{
  "moe_layers": [0, 1, 2, 3, 4, 5, 6, 7, 8, 9, 10, 11, 12],
  "router_z_loss": 0.0001,
  "router_bias": true,
  "vocab_size": 16384,
  "qk_norm": true,
  "tie_embeddings": false,
  "init_std_down": 0.0039,
  "decay_fraction": 1.0,
  "batch_tokens": 32768,
  "seq_len": 1024,
  "dataset": "wikipedia_en"
}
Below are experts of layer 6 (counted from 0) of a mixture-of-experts language model. Rows are named router (the router's row for the expert), gate (a neuron's input weights, with its number), up (a neuron's input weights, with its number), down (a neuron's output weights, with its number) and show model dimensions 0-255. Each number is 200 + 40 x the weight over its row's rms, rounded and kept within 0 to 999.
After each expert's rows: a language model's description of what the expert responds to. This comes from a sample of Wikipedia text that the model never trained on.

# expert 55
router,253,195,183,146,170,156,199,269,201,214,205,173,154,206,194,261,223,243,222,246,241,257,174,152,174,229,244,126,170,236,197,222,213,263,185,125,216,164,160,177,182,218,255,261,205,189,214,295,249,243,239,178,208,205,252,159,170,241,264,169,255,235,147,258,124,233,175,128,216,123,232,204,280,180,200,156,271,167,189,224,230,193,233,298,136,207,245,216,192,230,256,218,207,188,260,175,230,217,231,179,172,205,234,158,179,163,157,183,194,177,175,166,221,261,195,161,145,201,278,162,220,158,140,247,188,174,215,187,244,145,217,208,198,216,236,164,195,171,154,184,265,212,184,251,223,254,193,219,152,217,173,155,272,204,88,199,193,218,236,167,143,187,236,219,142,192,169,249,157,241,213,252,155,244,210,174,242,207,175,232,226,215,207,245,177,232,211,239,146,173,169,228,173,185,90,215,132,189,159,187,180,173,75,212,144,258,204,183,202,208,212,226,176,186,186,221,120,196,256,175,229,296,206,199,147,190,132,227,169,252,176,172,274,211,192,182,162,248,230,184,185,216,178,193,143,237,297,211,110,199,167,147,189,173,215,184
gate1,196,223,250,200,211,190,233,186,287,177,230,191,226,211,186,164,246,143,172,236,250,183,163,235,197,182,255,250,141,198,201,141,216,193,240,167,191,123,267,200,201,171,225,243,203,252,170,201,228,190,256,221,210,117,191,193,152,221,235,178,249,172,222,221,155,217,253,253,148,207,197,218,185,187,208,182,263,189,182,264,282,138,177,165,195,232,184,177,224,221,184,229,196,224,160,245,160,195,196,185,228,285,183,217,129,225,196,261,209,221,254,214,202,210,185,166,158,152,272,191,293,168,216,195,117,217,231,175,205,181,201,215,214,213,290,161,220,204,182,158,194,180,133,234,267,211,222,202,241,161,307,163,227,224,206,148,221,255,133,203,247,199,281,163,205,160,171,126,257,217,169,208,191,231,225,163,207,159,219,200,150,229,274,174,214,225,223,168,168,129,85,224,231,265,159,188,192,227,176,214,176,73,178,213,194,218,202,158,162,181,127,175,249,242,199,227,205,302,248,243,146,207,163,150,198,254,186,213,213,211,221,256,280,206,176,161,234,139,137,145,266,223,122,258,208,190,205,257,227,100,162,190,183,165,175,215
up1,170,299,200,172,154,149,177,277,180,168,191,175,224,132,136,208,223,184,227,224,238,157,240,198,204,163,291,183,201,255,205,258,229,189,228,215,224,253,170,245,193,182,158,183,190,233,226,179,195,203,201,167,209,170,221,182,146,229,263,285,167,215,170,253,172,222,219,187,186,200,179,179,181,159,183,219,218,154,234,194,210,207,242,211,198,170,254,174,160,288,190,152,121,161,191,235,142,230,297,226,208,243,185,156,264,112,168,202,147,239,228,144,145,165,149,165,230,340,267,194,203,181,247,117,183,221,267,220,221,211,185,215,175,271,246,211,226,219,216,230,170,207,136,222,121,198,180,112,187,243,208,229,294,183,191,176,174,153,286,174,214,245,225,209,216,260,281,222,217,151,181,260,256,287,173,225,206,173,197,177,222,168,166,251,130,183,209,199,169,175,221,195,102,264,271,151,152,202,245,260,180,248,155,248,206,196,243,239,201,225,164,198,169,205,218,155,205,262,188,210,201,206,152,151,217,214,242,236,197,211,208,244,179,132,179,198,208,215,180,179,186,158,201,188,230,186,184,103,217,169,163,197,188,213,213,293
down1,211,178,205,191,208,274,177,270,240,147,213,140,205,150,168,121,218,179,214,242,215,215,210,159,192,230,123,184,235,204,203,152,167,211,225,198,209,179,228,170,153,179,164,230,152,233,190,179,230,187,191,181,165,188,153,243,188,282,189,173,222,244,248,241,171,185,315,222,191,242,220,182,119,229,163,213,208,219,278,185,201,177,265,158,255,206,151,147,140,229,170,137,216,204,233,270,252,247,185,181,272,210,158,222,279,223,294,265,167,166,183,216,218,155,122,186,230,193,231,192,276,237,223,142,207,248,186,150,238,217,167,271,206,275,189,82,166,148,198,178,172,205,144,237,179,259,183,201,215,256,262,228,225,188,294,183,202,173,178,232,208,269,190,185,187,226,157,191,234,183,166,184,286,240,235,164,246,158,243,138,62,197,233,187,209,188,277,224,198,210,170,169,248,294,223,226,147,89,230,222,146,216,256,245,162,154,193,201,229,230,198,198,241,175,224,223,184,207,200,239,131,185,231,228,188,215,213,183,216,152,193,208,154,165,211,190,218,124,158,147,212,185,225,234,172,226,190,239,232,186,157,181,192,235,185,193
It responds to: Words in sports results and election text, such as won, run, trophies, Strikeouts, election, Conservative, Labour, politician, elected.

# expert 6
router,275,178,136,204,242,163,170,293,266,211,229,203,137,293,236,268,179,219,169,183,183,226,204,150,210,316,250,240,227,237,126,173,192,236,196,139,169,194,161,201,191,187,255,231,149,164,148,240,216,206,215,187,209,202,251,183,128,221,239,169,184,173,180,246,152,295,178,203,218,209,249,200,238,190,230,186,257,164,218,245,171,207,196,187,125,184,195,236,151,203,196,159,207,211,240,201,247,220,283,194,200,192,274,208,192,170,143,148,192,177,167,222,209,249,137,225,183,169,319,167,189,210,262,215,192,200,206,199,211,143,174,253,178,160,250,217,217,275,169,176,243,159,190,183,225,224,229,136,142,214,172,213,248,188,221,244,211,187,251,225,171,186,198,232,199,188,172,237,184,194,243,218,228,203,237,151,241,187,117,197,204,220,192,248,178,208,223,309,264,210,152,226,148,232,203,242,133,185,163,132,203,212,173,261,196,302,214,250,241,147,197,207,231,304,153,203,140,238,226,164,220,212,186,271,218,145,154,251,215,259,154,172,254,234,160,200,194,267,318,166,204,207,244,158,148,194,175,206,193,237,242,179,188,194,253,171
gate8,147,234,169,161,239,272,221,175,315,209,199,190,179,189,217,228,251,239,185,199,177,237,244,167,183,190,283,243,284,193,194,138,224,228,121,155,142,114,224,202,177,224,154,226,195,192,201,203,292,236,222,203,223,186,245,139,202,230,196,188,148,250,173,209,173,200,187,217,280,164,213,203,209,183,230,152,236,226,173,220,236,252,216,214,183,173,184,155,248,253,186,226,178,183,173,229,145,201,203,250,252,178,176,311,206,283,122,166,222,189,215,200,160,219,192,217,214,221,272,168,234,157,210,280,218,203,229,128,200,230,163,181,159,259,207,195,199,261,222,231,298,163,263,230,157,215,275,199,190,160,135,171,169,195,219,208,215,186,127,209,253,170,205,174,233,239,112,206,230,182,179,307,226,140,214,170,235,168,207,202,231,215,157,167,168,206,194,162,204,196,209,166,172,230,118,239,207,56,164,238,231,164,229,192,155,220,134,104,136,238,185,259,182,126,214,214,183,198,195,211,166,200,246,189,188,175,222,272,212,271,190,180,239,206,162,199,170,254,233,309,223,188,233,203,218,139,234,199,229,203,169,195,159,178,186,204
up8,219,123,228,131,148,206,276,185,167,230,242,224,241,149,203,196,229,155,215,175,204,170,200,156,188,272,311,169,230,155,110,131,122,194,173,169,154,143,225,213,203,199,204,240,219,230,232,277,273,255,191,148,199,171,219,135,245,279,210,191,185,204,170,239,167,156,104,223,219,155,191,256,123,184,212,183,169,185,181,251,212,187,167,174,232,244,284,209,216,128,171,207,186,182,289,211,154,169,139,194,236,113,211,203,164,223,210,196,147,215,171,212,220,198,165,156,222,216,136,242,191,186,255,185,137,288,213,191,238,184,201,238,233,193,178,242,178,236,151,246,190,206,160,250,212,145,115,244,169,167,157,173,170,231,118,217,194,168,177,156,210,189,244,167,211,157,224,269,201,211,285,225,190,171,241,157,154,190,215,212,254,131,220,232,149,230,216,148,211,239,136,153,181,194,189,107,191,210,101,245,168,206,214,204,235,190,206,145,148,265,240,210,154,153,228,226,269,170,216,187,181,255,216,200,184,276,205,207,149,204,165,247,231,163,181,217,173,161,161,235,203,211,236,135,211,193,164,218,216,179,217,221,175,151,254,257
down8,189,185,157,175,218,247,202,248,191,169,129,269,216,255,214,170,151,207,186,148,214,284,264,178,154,194,153,210,180,241,153,197,198,227,199,168,152,207,221,215,220,260,252,242,182,236,213,165,255,252,211,217,254,160,257,112,243,199,232,206,175,97,225,202,225,159,252,175,294,273,210,198,169,167,260,186,203,222,208,248,249,226,248,200,185,247,237,266,228,134,208,144,220,239,243,247,227,219,241,138,137,147,177,110,244,179,248,178,259,213,160,216,234,188,144,190,200,243,236,236,207,196,226,180,155,196,208,211,152,164,171,209,222,158,156,197,140,203,90,182,164,186,242,206,225,261,209,171,169,139,184,210,160,237,247,248,156,283,158,259,242,247,200,235,174,202,202,188,163,252,164,203,242,123,218,198,189,222,217,149,204,179,209,210,235,256,253,93,109,222,200,203,194,186,231,164,184,200,185,109,273,209,209,267,169,238,128,183,207,179,192,206,175,151,156,189,142,223,217,263,186,206,196,245,220,198,167,184,149,161,195,273,157,162,182,122,225,272,218,217,153,166,214,235,186,241,228,288,210,265,246,228,204,168,197,215
It responds to: Digits, percent signs and units inside numeric table cells, especially vote counts, turnout figures and percentages in election results.

# expert 3
router,202,200,180,164,252,160,174,211,202,242,196,182,192,149,208,213,196,224,198,253,228,195,178,183,176,247,182,224,181,277,182,167,185,196,188,185,157,158,203,167,249,169,163,222,152,250,260,183,206,265,114,132,226,154,217,164,184,211,162,110,198,220,286,216,221,238,261,202,225,188,271,242,203,222,255,177,189,202,191,211,189,143,174,209,159,237,201,147,265,208,227,181,214,216,180,115,356,249,237,256,118,184,224,157,175,113,149,158,275,149,205,221,185,221,186,250,223,182,229,170,227,179,216,262,179,233,165,247,178,122,255,272,138,189,178,173,174,233,171,95,232,195,247,225,235,215,184,152,185,278,126,201,214,206,197,159,165,256,204,225,163,127,195,209,229,175,178,210,206,199,224,216,169,276,262,191,250,184,238,202,164,218,155,187,196,253,209,166,227,206,224,219,150,246,146,209,207,132,187,136,196,222,139,276,241,191,213,258,240,196,222,160,268,230,241,230,285,151,198,185,175,248,153,162,198,110,248,228,218,233,228,205,220,270,213,170,156,206,214,207,141,148,194,245,235,241,179,229,168,273,170,122,219,172,200,167
gate1,208,161,127,199,229,240,200,111,277,148,173,244,240,166,221,256,146,162,204,176,153,241,232,178,234,162,133,169,149,188,118,178,125,219,239,231,173,234,250,187,231,184,212,185,245,198,232,209,237,167,146,248,234,258,194,155,159,209,184,193,146,285,245,199,242,201,220,153,254,134,258,199,210,264,182,167,186,146,221,186,191,231,242,134,203,205,190,233,221,176,149,173,172,244,311,178,277,207,245,199,190,130,181,166,231,203,184,187,235,143,234,245,209,211,244,299,179,223,232,218,229,192,258,246,141,248,161,227,257,214,268,199,223,203,221,153,190,174,215,206,133,250,177,219,221,298,188,170,155,180,225,202,262,228,165,306,188,193,91,202,197,200,198,178,189,219,225,250,181,258,194,199,176,227,205,177,194,207,239,196,163,163,175,184,165,185,207,162,169,222,209,196,198,222,150,153,172,213,232,106,229,290,144,190,179,237,222,179,229,165,148,217,144,190,272,235,248,212,172,151,154,271,193,174,205,121,174,234,152,214,168,214,179,211,175,192,188,206,121,179,162,166,168,247,220,191,167,93,137,115,199,211,156,220,222,189
up1,186,171,180,171,175,141,246,263,306,248,131,203,235,213,199,209,205,183,186,210,235,218,196,217,150,118,216,219,237,96,173,192,225,196,254,181,209,136,177,271,199,188,196,240,202,272,171,201,195,208,183,206,198,205,147,158,195,186,193,148,105,171,223,163,222,256,140,238,209,237,315,201,237,250,197,161,213,219,173,189,238,226,151,185,188,278,205,237,215,177,196,106,251,151,243,209,255,86,156,200,180,194,183,230,232,203,155,219,253,133,147,168,234,151,152,201,169,159,196,94,211,224,266,175,196,212,190,172,193,172,188,199,182,178,222,204,246,248,248,187,223,311,209,203,227,212,219,283,206,170,192,197,201,192,130,204,211,195,257,203,166,269,226,228,243,148,254,248,273,273,245,243,196,191,177,126,176,225,210,175,198,122,202,211,207,194,159,138,248,150,240,223,195,164,243,191,196,162,122,177,181,181,213,193,248,223,202,199,231,214,218,159,217,122,255,150,207,192,202,208,234,225,216,191,202,186,212,197,150,192,217,217,131,175,122,286,171,204,214,166,204,225,224,132,199,313,169,195,243,163,136,249,243,230,186,138
down1,180,155,207,132,206,219,224,215,155,200,166,114,132,284,190,202,231,184,148,240,157,186,170,247,188,156,222,204,186,193,210,310,313,211,231,276,186,179,169,190,94,154,198,200,220,173,209,209,159,178,284,223,133,237,202,130,237,228,192,194,245,249,197,207,243,198,184,216,205,260,211,193,175,248,132,158,228,151,174,183,220,210,193,174,202,216,225,274,181,220,210,225,251,161,206,227,218,219,240,95,177,150,218,225,173,219,193,200,224,226,206,302,93,129,146,122,164,188,263,248,219,227,146,200,147,274,175,184,198,225,219,240,201,182,203,173,186,156,199,155,198,153,184,233,187,232,195,173,214,226,152,252,155,197,171,200,145,241,213,171,267,124,200,279,250,204,165,212,190,188,169,153,156,181,230,207,232,175,192,166,190,200,209,233,266,178,227,164,214,174,250,221,184,199,217,236,156,181,239,213,207,177,102,251,205,141,165,156,158,182,219,151,210,215,260,280,140,242,190,156,167,245,137,102,247,199,222,144,195,248,178,198,91,190,179,207,227,247,241,171,156,224,198,165,212,253,229,206,210,207,250,275,229,213,213,153
It responds to: Inner pieces of uncommon or learned words, like hyp-erv-entilation, hyp-othes-is, ar-qu-itectura, plus prose words such as found, very, popular.

# expert 46
router,266,237,151,157,184,200,129,206,224,256,135,156,192,165,165,278,158,188,199,244,224,235,143,174,248,201,171,156,140,262,190,162,151,218,155,131,217,179,195,149,198,222,178,226,215,286,198,215,256,224,184,158,222,262,227,119,156,149,208,117,248,231,237,231,139,206,230,133,190,211,220,185,234,198,219,143,177,188,239,183,252,237,65,197,195,187,270,165,291,173,272,152,149,215,222,167,269,223,229,221,181,213,250,194,122,199,165,166,241,121,186,232,226,226,234,190,189,184,223,227,264,183,209,226,184,277,146,187,222,176,271,227,186,132,215,210,208,254,211,133,209,231,219,227,252,277,218,176,201,257,186,146,201,270,125,251,185,205,219,262,220,172,208,221,177,239,164,269,147,209,203,238,192,208,205,134,173,227,215,256,186,179,168,188,211,207,230,232,233,201,177,232,120,250,142,193,164,122,261,230,231,261,184,205,220,234,210,258,235,210,224,200,239,245,192,209,201,138,198,142,184,250,227,157,157,141,233,211,214,162,151,194,201,262,275,194,176,203,217,142,208,168,203,162,149,207,180,151,181,188,138,126,164,229,205,177
gate1,235,259,233,241,215,175,184,163,212,206,200,230,235,161,246,148,199,223,219,212,181,267,272,217,239,213,168,165,220,166,238,236,183,186,208,198,153,143,200,155,239,285,147,187,182,165,256,180,116,174,242,178,242,253,171,191,214,139,154,223,233,232,219,221,181,244,214,185,196,244,116,225,178,155,188,171,211,206,193,200,251,197,194,181,281,184,183,219,197,181,224,193,165,145,188,249,167,235,221,170,207,211,173,220,181,269,218,205,235,185,171,248,160,165,138,207,220,156,188,231,308,181,232,170,216,184,201,99,183,209,204,216,219,186,239,276,193,175,184,212,227,183,209,167,191,269,155,178,235,194,183,223,147,181,262,268,290,52,187,237,220,148,277,245,214,187,150,227,234,175,202,259,212,163,212,220,281,243,145,198,198,149,272,184,201,118,177,210,213,234,228,192,174,243,215,249,156,115,283,198,168,231,280,156,231,217,218,244,213,171,226,223,225,208,208,174,245,128,234,139,213,176,223,248,288,215,227,233,178,253,238,246,200,236,160,208,93,188,147,247,190,283,217,202,300,195,145,260,187,217,192,164,246,242,169,179
up1,265,131,220,161,232,200,214,148,162,179,193,187,302,166,196,165,101,193,111,168,159,208,194,199,112,188,207,215,222,280,214,241,183,195,204,199,159,210,188,178,177,168,215,170,179,233,217,215,207,192,192,220,234,199,175,225,165,205,222,122,143,242,159,246,154,111,227,267,192,236,237,205,236,217,249,198,129,201,251,216,257,247,244,174,230,190,227,229,253,193,150,189,180,187,164,191,115,206,242,215,95,164,217,207,177,201,165,191,271,117,176,178,174,156,210,195,242,172,152,205,226,214,244,131,213,224,185,246,255,209,246,259,142,172,150,255,240,192,214,215,195,254,204,218,181,226,198,132,147,224,189,203,156,192,158,167,177,167,149,259,114,194,194,194,243,240,250,130,159,222,216,213,201,152,182,231,210,281,182,187,191,163,190,212,196,135,286,224,267,127,137,145,189,199,198,193,202,208,271,221,142,173,209,164,180,195,214,197,250,198,177,211,184,170,240,169,214,258,195,260,171,231,243,124,166,254,201,202,252,209,191,173,163,245,171,306,154,183,142,202,180,72,142,172,232,192,244,222,255,194,166,185,240,236,227,286
down1,131,204,165,209,166,202,253,238,212,138,182,146,241,120,214,195,148,236,221,188,214,222,204,213,188,236,283,180,171,216,188,213,187,190,113,230,215,165,253,135,169,200,215,253,176,225,237,240,229,187,194,251,204,128,202,159,190,175,282,250,187,186,214,257,246,207,144,213,152,213,234,188,219,211,275,125,144,267,241,214,226,172,174,250,97,142,199,207,161,259,162,210,218,177,243,200,200,175,159,169,230,229,124,197,206,173,263,132,210,210,185,175,187,205,220,167,238,232,169,151,206,198,259,208,224,207,168,117,135,179,155,201,222,202,139,139,193,192,255,231,220,204,249,192,194,199,171,190,208,273,178,240,254,209,163,272,300,234,161,289,256,238,199,199,227,166,197,217,241,183,187,235,246,245,174,139,213,181,200,200,166,250,159,196,216,196,300,283,206,205,227,175,193,154,218,202,221,241,195,301,202,204,172,224,210,207,215,277,189,287,144,195,184,172,228,191,176,145,247,142,157,155,250,225,211,243,246,183,184,228,129,153,157,193,150,177,176,159,245,159,93,175,228,215,237,226,187,184,251,234,76,247,237,203,186,158
It responds to: Articles, numerals and determiners beginning noun phrases, such as a, an, first, two, his, including capital-initial word pieces after the.

# expert 22
router,292,231,154,178,177,236,109,269,204,228,139,198,132,236,184,339,249,239,186,186,235,206,222,164,234,310,247,122,171,205,218,237,197,253,172,132,122,192,217,186,220,190,214,215,205,194,235,216,158,203,203,205,169,189,263,199,197,213,152,186,267,187,227,202,117,243,251,239,230,177,223,214,225,196,292,221,291,132,200,229,191,239,176,166,119,214,259,187,207,213,239,194,196,272,259,115,310,201,175,202,178,218,251,187,125,161,154,162,163,180,210,174,189,238,168,177,163,195,232,198,199,201,227,210,187,286,145,170,181,208,250,231,206,141,212,206,213,238,122,187,221,193,201,252,218,207,150,189,201,295,208,221,196,229,158,177,213,180,262,258,235,165,220,222,154,228,164,222,155,183,276,187,163,178,184,166,210,164,159,179,128,228,223,206,225,207,178,228,201,151,236,185,172,279,146,227,164,197,183,195,154,235,184,233,175,194,189,212,242,165,176,165,276,214,205,190,169,183,236,154,200,190,164,181,176,186,158,250,241,206,235,147,218,214,207,185,139,241,253,169,165,181,152,185,231,234,211,218,134,308,162,175,150,98,220,220
gate2,228,168,199,179,219,172,257,168,262,241,195,211,180,262,300,236,137,280,260,211,257,218,193,160,197,137,194,250,190,260,220,230,162,249,296,182,156,232,119,156,197,180,195,214,138,224,220,113,273,168,250,231,199,239,228,202,187,117,223,230,200,185,160,288,174,189,234,233,96,225,289,220,170,155,240,153,181,65,202,199,199,231,206,181,176,164,198,231,147,105,251,242,200,200,178,196,192,196,231,258,148,214,159,242,255,178,180,232,218,181,202,162,179,190,188,201,237,176,244,237,254,192,176,141,247,197,198,207,218,200,151,192,152,163,207,171,215,142,184,156,200,152,193,271,152,206,189,180,287,243,162,253,232,241,250,233,146,266,259,194,161,173,199,156,174,221,194,221,233,208,199,139,170,184,165,172,221,226,186,183,184,214,183,182,237,181,116,157,176,264,160,210,212,192,236,237,200,179,219,258,179,208,255,168,203,246,226,201,221,266,132,179,235,203,164,187,194,182,245,167,161,169,206,183,264,141,138,232,199,224,184,156,175,263,222,193,236,222,222,192,233,200,180,197,213,256,177,220,114,154,230,177,271,169,254,95
up2,263,228,210,209,246,204,173,252,154,274,219,132,140,234,236,230,156,144,216,196,124,268,249,212,275,119,291,141,205,180,180,236,124,205,177,232,214,249,234,209,192,267,208,179,192,259,247,160,230,192,175,207,230,192,216,233,183,188,96,190,187,204,172,166,171,234,219,221,220,180,156,155,190,182,153,201,235,200,218,280,188,142,171,180,220,161,250,166,242,208,163,233,254,236,209,176,178,183,177,301,252,184,124,147,146,185,207,202,217,178,255,177,237,181,175,210,197,138,128,250,247,228,225,219,231,212,220,143,221,263,237,232,144,144,111,186,162,256,201,139,227,257,234,221,181,155,179,240,185,119,310,234,189,187,179,158,185,195,156,245,218,247,172,267,241,210,163,198,141,181,160,235,282,186,198,244,220,155,160,179,241,215,207,94,242,252,235,204,250,227,177,165,231,198,209,236,206,154,152,233,178,210,191,299,185,258,146,252,155,201,245,194,198,172,193,171,271,203,205,239,144,166,230,219,183,165,213,182,255,218,208,224,156,237,198,178,154,132,183,185,142,227,181,159,235,212,254,176,208,256,224,226,225,228,193,145
down2,233,219,229,279,261,186,222,199,175,193,203,205,162,231,235,189,212,108,174,168,201,169,263,173,158,202,227,215,146,188,127,268,253,234,219,226,202,270,177,253,157,201,154,176,185,205,148,209,218,226,169,118,174,262,198,204,197,244,115,204,215,191,243,233,238,187,227,201,238,145,201,169,145,237,198,236,259,263,172,219,270,210,240,201,197,243,197,190,181,194,214,188,228,198,150,99,241,196,190,147,203,234,160,191,109,230,200,200,193,184,304,254,233,178,169,184,213,156,214,234,224,191,167,205,217,229,228,156,129,184,238,275,151,200,200,153,172,234,265,181,240,138,196,282,268,239,178,171,254,167,173,199,135,236,250,196,272,186,218,247,248,206,213,137,184,202,209,214,168,160,126,289,257,177,178,193,213,203,192,134,246,217,206,124,233,241,298,226,173,250,200,268,209,192,178,218,182,156,165,167,209,225,231,232,194,191,138,198,251,223,199,221,258,193,158,216,205,230,202,222,71,188,241,192,237,172,174,271,211,232,218,213,112,170,226,200,224,200,153,159,180,237,257,294,261,122,238,248,177,180,202,144,182,241,144,179
It responds to: Bare space tokens before numbers in tables, dates and measurements, plus dashes, $, # and minus signs.

# expert 37
router,233,244,162,189,202,182,112,248,335,244,152,202,149,236,119,230,166,194,188,184,227,179,190,171,218,189,222,226,185,249,157,161,152,209,109,205,135,173,276,155,246,204,154,283,216,249,223,194,127,208,154,187,286,245,251,197,199,226,247,104,256,170,226,190,149,228,239,204,198,174,214,193,217,227,259,203,174,221,262,225,167,177,135,190,146,190,275,191,242,151,179,189,227,237,221,179,286,241,202,216,187,237,165,163,152,172,194,153,236,202,191,230,206,239,171,228,156,161,246,202,162,220,146,274,176,278,182,181,211,205,289,230,211,166,163,167,205,190,196,162,225,170,224,264,247,252,192,227,173,233,179,131,314,230,119,244,184,251,234,263,233,150,230,224,168,209,163,234,231,262,236,191,204,211,204,199,215,153,219,228,177,161,207,191,215,199,171,250,197,197,170,260,169,239,168,214,168,153,218,163,204,219,178,211,267,221,214,224,321,180,231,189,282,208,221,254,204,149,213,184,142,237,185,182,222,169,232,176,222,134,208,209,202,247,262,121,195,270,264,231,243,240,227,217,188,205,184,194,196,170,175,176,123,206,263,199
gate1,161,166,116,252,149,158,217,286,273,235,236,176,157,207,182,232,209,170,199,138,240,187,158,187,194,199,194,200,244,199,207,216,215,189,226,230,88,216,173,215,262,210,141,165,255,209,190,154,234,193,227,234,168,250,202,285,220,187,205,197,193,227,165,179,166,183,181,190,182,198,135,235,225,236,219,146,194,170,212,292,226,236,181,232,168,197,140,220,197,181,192,258,224,187,209,238,192,200,290,233,215,262,205,160,269,235,263,193,198,176,201,152,180,155,275,173,261,164,281,168,194,128,136,181,198,210,179,241,260,255,197,230,254,188,145,159,197,190,273,183,151,130,159,286,177,181,204,203,182,252,230,163,283,254,213,228,164,182,189,148,195,186,219,130,229,295,258,279,155,170,197,253,182,118,187,208,209,175,154,207,258,198,183,211,199,268,240,204,182,199,157,227,265,218,161,200,100,213,218,232,207,210,237,240,192,243,259,241,238,200,199,178,216,181,223,202,213,199,174,176,218,262,218,280,219,177,233,157,138,185,246,214,142,238,224,146,132,124,262,195,266,272,255,218,247,200,169,209,218,214,162,199,126,205,265,157
up1,165,178,204,177,236,207,261,156,278,156,146,180,211,215,153,252,197,236,147,199,195,216,219,201,167,227,250,210,190,174,271,232,153,175,133,245,224,220,136,144,226,189,215,192,155,211,206,209,235,189,173,173,241,265,215,168,205,181,301,240,143,248,130,213,221,155,192,161,225,223,238,169,245,140,96,232,181,169,267,147,176,279,150,264,229,235,196,301,184,193,214,202,224,200,138,144,222,258,232,98,281,194,161,256,157,233,188,192,167,224,244,190,204,167,199,204,142,291,226,239,153,182,173,185,154,216,174,219,154,179,180,221,185,175,210,169,256,199,185,184,251,213,232,245,180,199,206,284,178,157,152,217,223,191,136,189,209,210,169,212,202,186,161,133,196,243,202,150,262,246,182,224,148,144,142,166,268,188,163,180,204,269,164,232,296,236,160,196,194,125,176,163,188,181,207,216,187,177,259,173,201,172,178,156,154,247,203,187,222,171,192,124,231,161,120,238,186,231,283,230,219,215,176,231,183,167,171,212,181,209,126,187,236,146,195,229,235,211,115,200,228,119,197,252,303,209,227,148,198,202,210,176,190,219,165,120
down1,155,200,224,229,177,200,236,231,195,219,186,141,229,224,184,213,222,294,193,207,196,249,222,175,122,200,164,206,114,237,191,194,270,142,206,146,229,172,301,150,229,191,185,196,205,192,239,244,183,237,214,224,164,273,149,252,145,218,160,198,216,196,207,218,201,217,228,226,252,181,167,254,191,214,159,245,205,187,220,196,138,156,217,134,236,254,200,243,228,221,212,181,259,240,160,250,246,172,172,150,190,154,197,247,214,220,191,278,155,185,219,170,197,285,242,153,151,198,151,168,209,234,251,199,197,227,283,247,125,114,203,243,208,153,237,214,181,156,183,104,228,192,259,187,235,138,161,223,187,256,253,230,240,186,165,205,189,224,180,241,160,200,180,257,219,174,236,233,166,205,180,179,197,176,245,255,252,171,170,165,215,189,151,130,273,234,195,283,134,208,201,240,218,246,234,220,211,213,234,236,154,225,163,168,196,166,165,210,204,126,173,232,237,207,188,206,183,182,266,273,163,188,157,251,218,181,149,180,273,183,230,168,244,216,252,210,243,186,222,318,161,99,223,220,130,265,222,193,145,148,277,202,133,233,132,127
It responds to: Ordinary words, especially determiners and one or other, inside quoted song, book and film titles, such as Any Other, Every Night, The Way.